Experts of a small language model: 64 experts in each of 16 layers.
Below are experts of layer 15 (counted from 0) of a mixture-of-experts language model. Rows are named router (the router's row for the expert), gate (a neuron's input weights, with its number), up (a neuron's input weights, with its number), down (a neuron's output weights, with its number) and show model dimensions 112-223. Each number is 500 + 25 x the weight over its row's rms, rounded and kept within 0 to 999. Numbers have three digits each.
After each expert's rows: a language model's description of what the expert responds to; "comes after" lists some tokens at least twice as common just before its tokens as in all text. This comes from a sample of Wikipedia text that the model never trained on. Tokens count by the router's weight.

# expert 21
router:527479484512482533496506544494522540466508484514508507527561535491459471476504499546512481498474532501550508485540545464448494487531501458461520525476466532487531463492496506520522504528515500504489497465456468505551462540530500464489460478530480485498528483467497477505495530543517530485493495494517499501499497501494478511478457493489
gate0:538532475533510491495501478529518516490481547484450528515509529449513533526517445440479478523488490497491469471438459479532472486510492472492532479502499484502474501530545520528491480478497518535489473482483503536470501490489477518536478466483449509520522542528487454507481451465488491532510490517549517506519444498535516541535528476503
up0:519487489529539525428481493497544486504540528501519468510522504500494478509507439522509519485536478511467511495487497442495454470511511452508492514474494515478504483513546514484431483481516474505458498505492498533501499524472526501517460485476523507505479534535507470497530502486495530512494485531467501508507438503514539540519538451526
down0:496441501493513489532527519495502540496483511496478500525483527512516512497446504559466541564504512507505441526538480509476522523498449443488491485517491532484479493437474468487542499479574464511513496468523514512507519517516521475502549464477525484492475495479509482502527522463513536483489519489512481491535501492543466534492518503510
It responds to: Dashes, spaces, pipes and en dashes that open list lines or table cells, often before numbers like 16 or 18.
comes after: "\n", " |\n", " |", "|", ")\n", "6"

# expert 36
router:530506478520519517488504483461484538479507446476457500516482476491488508481470458492482535508462547496494509498483501510533511516535489508497542425521503498444497490520462499444468498498447513513521509507531537448514483540535492543552471489520516516492528501511486513550514478452519471541492536525519497475514486469537457502539516519459
gate0:516470513495501470504490471489513517482498487488477477507543494528467514513499493510470537467507490479491506508489476512471543492496485527497502499533524502505494525504485488520558465547508527552472489496496484508467523471518487500509471452499518495496521495486530426512485518502482476527493508516541558450532518461506554485491499533497
up0:477524513516510505515439503502517458506520534483479513477461572469494514490490509482547446535526507527530487503538530502504497514480479485477513506500494494524516493511505537489495491503497503474535492496476467474513471483488492483501505523491518473477527524489503541469507511475468562504538494492453448494511498565525481497493502505521
down0:552482484471508502487539498470515549486503502540502462486530463542493518505499493496449469513515512503469478482505492512482455514456445490518515531461500488557458541462527500510479515515540463498477503470496512516542491474524448479487508503479527538547488542511483490506491489504548515503486498493501532484472477493478518499495459476513
It responds to: Day numbers in dates, scores, table cells and version numbers, such as "1 August", "7–5", plus spelled numbers and word-initial t.
comes after: " ", " (", " $", "/", " +", "'\n"

# expert 10
router:462512517485497508542458493527561527436492492464542474502496515506536493514487494518497486493565495524509502463475449544532526496446520512520543522488491515553540470540464530506564490538463512449534512493479555483490479537504515524497482552483533485508530541475501459500474508509502481516478496459525519489494540509480499502471500508465
gate0:552544529474451466518533528477527518518519517520484517502531509480493490488473525506502484507487454509496534519510501532475491560480467516482493503461495536514519503481488475464499479502486452471481490497560532524466544496467460481535498492503526555527488491495480531437505485493519498546445514492521492472529473508512466464518445511516
up0:489468502477479503500480485504507482509552468520505523501502549481484495517523493502534478513488499506520460524493504525485513513496530501483520515466477507520514506528492492503521517459474517491492470516482514529458500530487467480544472498533521532466494543475508517532475492500536518502467550525468478514529479482488474496455469462475
down0:497527486462499498541516486528454511466508514539525479538509521438488527495480507502459454523464471505477527514512458493496499470507478529526481484498509507485504478504468494503484541449485510570509492494491536553460512482506502479500510486477506522489471520488525471505539517528506477520503498505513553501500477487505539486470452515514
It responds to: Single capital letters starting codes or initials in tables (BRI, MGI, R. Shankar), plus adjectives like social, National, legal, and table pipes.
comes after: " the", ";", " of", " and", "==", "″W"

# expert 39
router:508509543538549503492533528484537494538482487547513519528481510469522512515462523487501494481456532488453517506481501506502545488531457478530447480529503505497492490503551470510521538519520467499502471525535465496495493492511508515528448503469505534519492467462523510481455481506523529470520501502498497487488485533484520498479495500510
gate0:480468502513452483486502528494510493497487547525476474488469469507487525522538530559501554550475476447499503442490471541519476469476493500502501515470496538504530519525508496533513473513499494509507489533559513526535476460504496497529538454491438513451515475486524515480533507443485495477489465473500518519492543527467540466483506514528
up0:505497497500553505488502462489469499479537492500509556474536515519520465492466474489514454480497505476508477500516509476581522531475491476506523509510516484453496454499519541443515508501523488510471510489476492492474489499499508533513446562500581482548515514516501482514492475548523491510523507516510470498527462485520489507488471435475
down0:514482513484495513526468474504513523541465541531494470480502478509500501521499501503513487527479503524483499494485475503476470525459499489469519496512483508524506510481510515494508531506553496492539492533511515502538523520454469502495480490518514516522510523499486487480471457493528524487490519542511547479467458518504529508452506519522
It responds to: Compass words and place names in locations, such as South in New South Wales, North Sumatra, Caribbean, Cape Verde.
comes after: " in", ",", " of", " the", " United", " South"

# expert 53
router:544487476463487540483539515509462503483490467512492526542503522474487477484537499499474552475473467512503489484524536507552470505514537480520527470481531479478454478495488470491475490482445504473510481509502514497497460503526523526566477521565498473500541482480475484538501519472548494502500524512516492529531490494509466502549473514486
gate0:499524471518504478571506539466551498512522491504455496502460500511493510521493512512529507514478556554482508516468507501509477478472462514475474515502498515508501530495530515526507518507501517512534498479514500482505518494482482509498514470477464468472461479499492489474468469490517496478523501489519466521538495481521478511470509523480
up0:481462480512519504478528480517501513522505503512549473504516481476462495504469507492474511437503489470502471513438476494487488497506532503516501498478499487571491493508505512473504497492500489532493468495520499508466519498466452501508474475488562515507492519486529520538522454520519528502546490482480498528518490524510504453507461518482
down0:470464558482456529513540509463479454536550530482484495517499524531541513501522504507536497494462473526495568511468506492530482507515501484497473484490519513477495472496494529500464558536500483508507532489493523484486525523535456504495474499522481535500539505494453498510507523531511516463509525484527504511505469505497518498499555529507
It responds to: Digits and decimal parts inside measurements, percentages, money and climate tables, e.g. 13.11, $10,000, 1–3.5 mm.
comes after: ".", " ", ",", " $", "–", "°"

# expert 63
router:504484475515525531470506556476489544459459496519503512462540509491476505480541502517490472461503499513493487495519488469479495512471517517524473515475502505509522506528534552508523485500479490502539516507555561473524501510523496504479483508483517496508497520537511520486505501523531466471502552484557520461525474475455522495507489519472
gate0:525493485481517514518507506471506488482477435497489496496537568501529485459493487493506491520479446487472519484515486492491583504551493483512460484511508476555535488500522497513486507519491498458515475483498504536490487498491508518484505524513519499537545500530500542491497489497423486475474512475523542507493545515507497485536503456490
up0:514506500475489495510541510508519525552485484493488508519486487447474476528495517476507504471492473492494485529533540479505504488480507458471543547476535465484480469496542481506540549485494502502478499508490490496458509504470561541503484486505514496474545467500485475505459493503520520495512531494474522500534485522485531500493578457517
down0:511491492519546475500502542487507506470512470460464493506514550466496544522460532511514504495480493488488521508489469499532538546493466559511484510478534495470513490557546493491490486517509456465501512434485482498482499528504489476540525481442514483530503491480536482504536509527543539463513454512533432511565482454518519431504467489525
It responds to: Pipes, row separators and opening brackets before country codes in result and squad tables, plus position codes DF, MF, GK, FW.
comes after: " ", " |\n", " |", " MF", "|", " DF"

# expert 31
router:554526524515507442484491519529460509518471534520487495491543533507487498507522453506527475481492485505520484529482493486520474482501521498461516475524499537499469486493512495536486476503446492515559533485497527514527451541510493498478496508477564477478538486514533493519501517511492490517493499516530490507515503534492539536459506499467
gate0:487494490488538494481510481500503516494531538488496521484485504508482464432445523475412502521517487514517496501503500475498477530469485472467519494503474457479472480513524494517547521477480489488511513502508492502470541479520508479519473488513496474552473518516512460551498511477539485529546527442556487478549463495515485484499506509477
up0:474471468521510495521456523478479476517440519526516518537499509499526521562536547474534502471496517500529529503527506541470529504460512539517494498480512507481525514462492458513470513509521481516505529513498463532520500480489479452525513526497498482517510463493497457459497480483528496483495509518508533489495577490470491505498481542501
down0:512509525486498492452476484501496476494521589538458502521514472469496485476534505495488484525450523507505533475511487497527497522453499466466474463516504474509505500542447514497495509483513530522476475546475491441481538539473471501499470521489500457492484545461500535503520492482498508511528494545481490537480475549533484464514531494482
It responds to: Words inside == section headings == (History, legacy, results, Products), and year-prefix pieces such as 202, 201, 194 in dates and tables.
comes after: " ", "==", " (", "–", "See", "==="

# expert 51
router:543532508491536500525500521458505502507505478508500519532523522495503516511519508499510522490554532514461475501459484517484551504519497498485466462488526501486508545498534499525475522475463515514513483480470480479485512503481527524494489475499477504522493473488502460498474493471520487472498467482518462471523529512478552488464523485506
gate0:491493489508528491474498471459493502469538508516456492471509502540483515501531465469494524479513528535476512502479507487436475524524551499504476495538473456450515474482492529522506480465488512464490461459509526469517468479508512504548542504471491562450511514509503492537450482504515464487506492494492491550476489500480504504520546497489
up0:523465465468499490476483474511463540468541503502520518466482539477512505515512464524488517495508521523534494495496462478473484535493510462526548498480494435509481459510481506445466429512514470515488473478523493515478492507509494506467525474510512559516469495513514502507501517493514470457473502542511512456519471493542472482488477537506
down0:505517513489519516456525533491482541522561482515497536471476495470481507505484484478484527522521477528558493537530486502546481488500516496505540484520480544513481519473504517563504534526520492475508455495519520504495526491510482508540507481510480538530524493486473473485518516467490487466493500508499518489513530543521531464523494509527
It responds to: Names of leagues, cups and seasons in sports articles, such as League, Cup, NBA, UEFA, Championship, -season.
comes after: " the", " League", " in", "–", "201", " Cup"

# expert 15
router:527531504485523503508517554472495504514444494480532512479532455475470490517461528476512441465516487501493501506500488451470516515516523514520488514509523472489498532483535512536506491528479502488541540484538497495511477484498480499493474472492447528470527514510512556505538496480464455509487527541492469482460508481496496511526487541486
gate0:484490520509511484529487508526573511501500462473455512520492483464499512541491533493528462496479546481463480507464479475511576470516528519518518476485487498523495487431496531463496535479482503463473494494511477465507472485513503509535519474503482478481455462558475503469556511532498469525530511476489509512437468478534491475526507495481
up0:509490488492468496510498485502449507514503489476495501497544502549508506498478510480538486540514520531491508469510519500483467508513528455513536529477499482501501515489467459495491513531499512516444510471483535503496494498525489501481477477549504496492456443523491489522490487518538491530507454525487522468499515535497499503481513522487
down0:475557511509502524504498528516500508520453513497500487500465462505526483504511464536511443543464510527548451505503502462523490489535528540502514496524482462475513527552506511488496518569511565477501504482460490483495539514482537488500522521466473523535507476484527513520445551484518472443491493498489445490467528540489537499523478515500
It responds to: Field names and markers in infobox-style lists, such as Died, Website, Coordinates, ″N, born, Preceded by, followed by a colon.
comes after: "-", "\n", " (", "\n\n", " Born", "Personal"

# expert 43
router:451500513499492506482485528489492517495516487537472505491512489538488504534507450514458500513481533467546519469516483482461442500511530461511509519493483493519541473488510492516503488499511509469513495462514550492511464527497486517459471499474498522490492509510493522520479522539497480518459546528539508498489495523471559497528474520483
gate0:524483495491491472467528449517532505468524476523507495549516479531483492502529502537570489515516518517514453487492470507511527517522481525496477530505503488512493532498478520494489522537503489524526488526476500541532500470484490525501479575517500472464474501541509482505543426501511518517548493459465496519462498479535523499482468486481
up0:495517494522492467511548459530477522442519496522464494503519470488479494453515499533537484508532533492553442452523506520497518512533499520494454509518480520518484528509501559508485490567499499523519510543528535513541496450463452529486487531500483497477497510522495502500506457496509540513509490478503493538499484478481517464498494513470
down0:506505474485454534463512488491500517464518447495508492501541507506494519514456489536503522489462514504487541532474536503532553510480468497530478487493470487479485520470512494485496513532546473490496514516510510515518513568508460494477504488519514517488478509506517559527447520517481468528525507452491485481453523496481484479468469567492
It responds to: Spaces, line breaks and ^{ marks in species lists between author names and years (Casey, 1891), plus spacing before numbers in tables.
comes after: " |", ",", ":", "us", "|", "^{"

# expert 23
router:473494501483453526431461493493494491494506492465531495536503448511485520485540505526462494505459491506452512489500493520505428511523513516463465464463520489491509494475482501514475492481520533497495511514505554474500484478517524516490459528509466490557489494504459506543514474480519486460484502490517488482490498451496515536487489484503
gate0:505485556506467472498508536493508484522535464542512455492474511495508468518484509450513475498532483537514518518502469534471491523490511528512516537518539580470462544486544461476465502488538492518531471530511533512526466477479479520463484489501505509507499477489543522463501504523551513547493556451510495542482505551454553487510490503478
up0:475503493544522510543516464506512465501494516497530468486495515550538484498481500502509455465514488539511469515491468491486484508519501472476466518503526507508449459530492533514495504510479500497476522515483510499473461484487493471500493504502531513477536483475491452496501479508483498479551479502534494531493508517483548517497524505507
down0:470513474464482516536505492491513491532458474519509488461518549530514529505472500504531512489518467509494523501493524476430451505529497538473512522477484547503468474521498497498494479464524502477500513461495518493557505501535482481528474534496520520501471497482471532520484473505468486504522556507492556492452510473536550508480517504516
It responds to: Single digits and dashes inside sports, election and results tables, plus abbreviated column headers like Pld, GF, Votes, Turnout.
comes after: " ", " |", "–", ";", " −", " +"

# expert 0
router:498524496533534499525479503501512508480511461456472471534484473502463504490453474467489477484468525527494525520450509481541497508514516493499509420470503500459521464510456497445496493516472529502521497499502475474527512520526500516496514518477503528482499524499488494509515480455524507503496540525552477503474487458522488500528505511439
gate0:542530473499509496531525497494459466506476467486467515449511535478474514486497467511490476527532532493463474495478509511507495479518502499545526466481516473510475472455500489507515464500480535502544518507503484490463487517511495511491502488499473530517498502505449515537519478483529506525518523512543521477542554510485488533502525487487
up0:471504540524528498540489503499449518525468477517534556513489500537521486495479555500493497469480477517553513518487490510512462486472524481456518529507513517493476490507508477480472446493477461489527545520504484505464478484512493517494493529519513463457504485504495530531516487511506467539484500519521506488443496521497478470478514474496
down0:453496500493476520483475538452552523498498515498493475496506482502491469505539518456471517504507493416498425470508487543489483497476483517524474523488501468574505512515494486490489512504519517515468470447495498550471533486474509467451497501535500513462528530507516492475517514500511500501510529487466504520503512454471531514495485523528
It responds to: Number words and quantifiers before a plural noun, such as two, three, several, many, these, often following of or for.
comes after: " ", " of", " for", " and", " number", " in"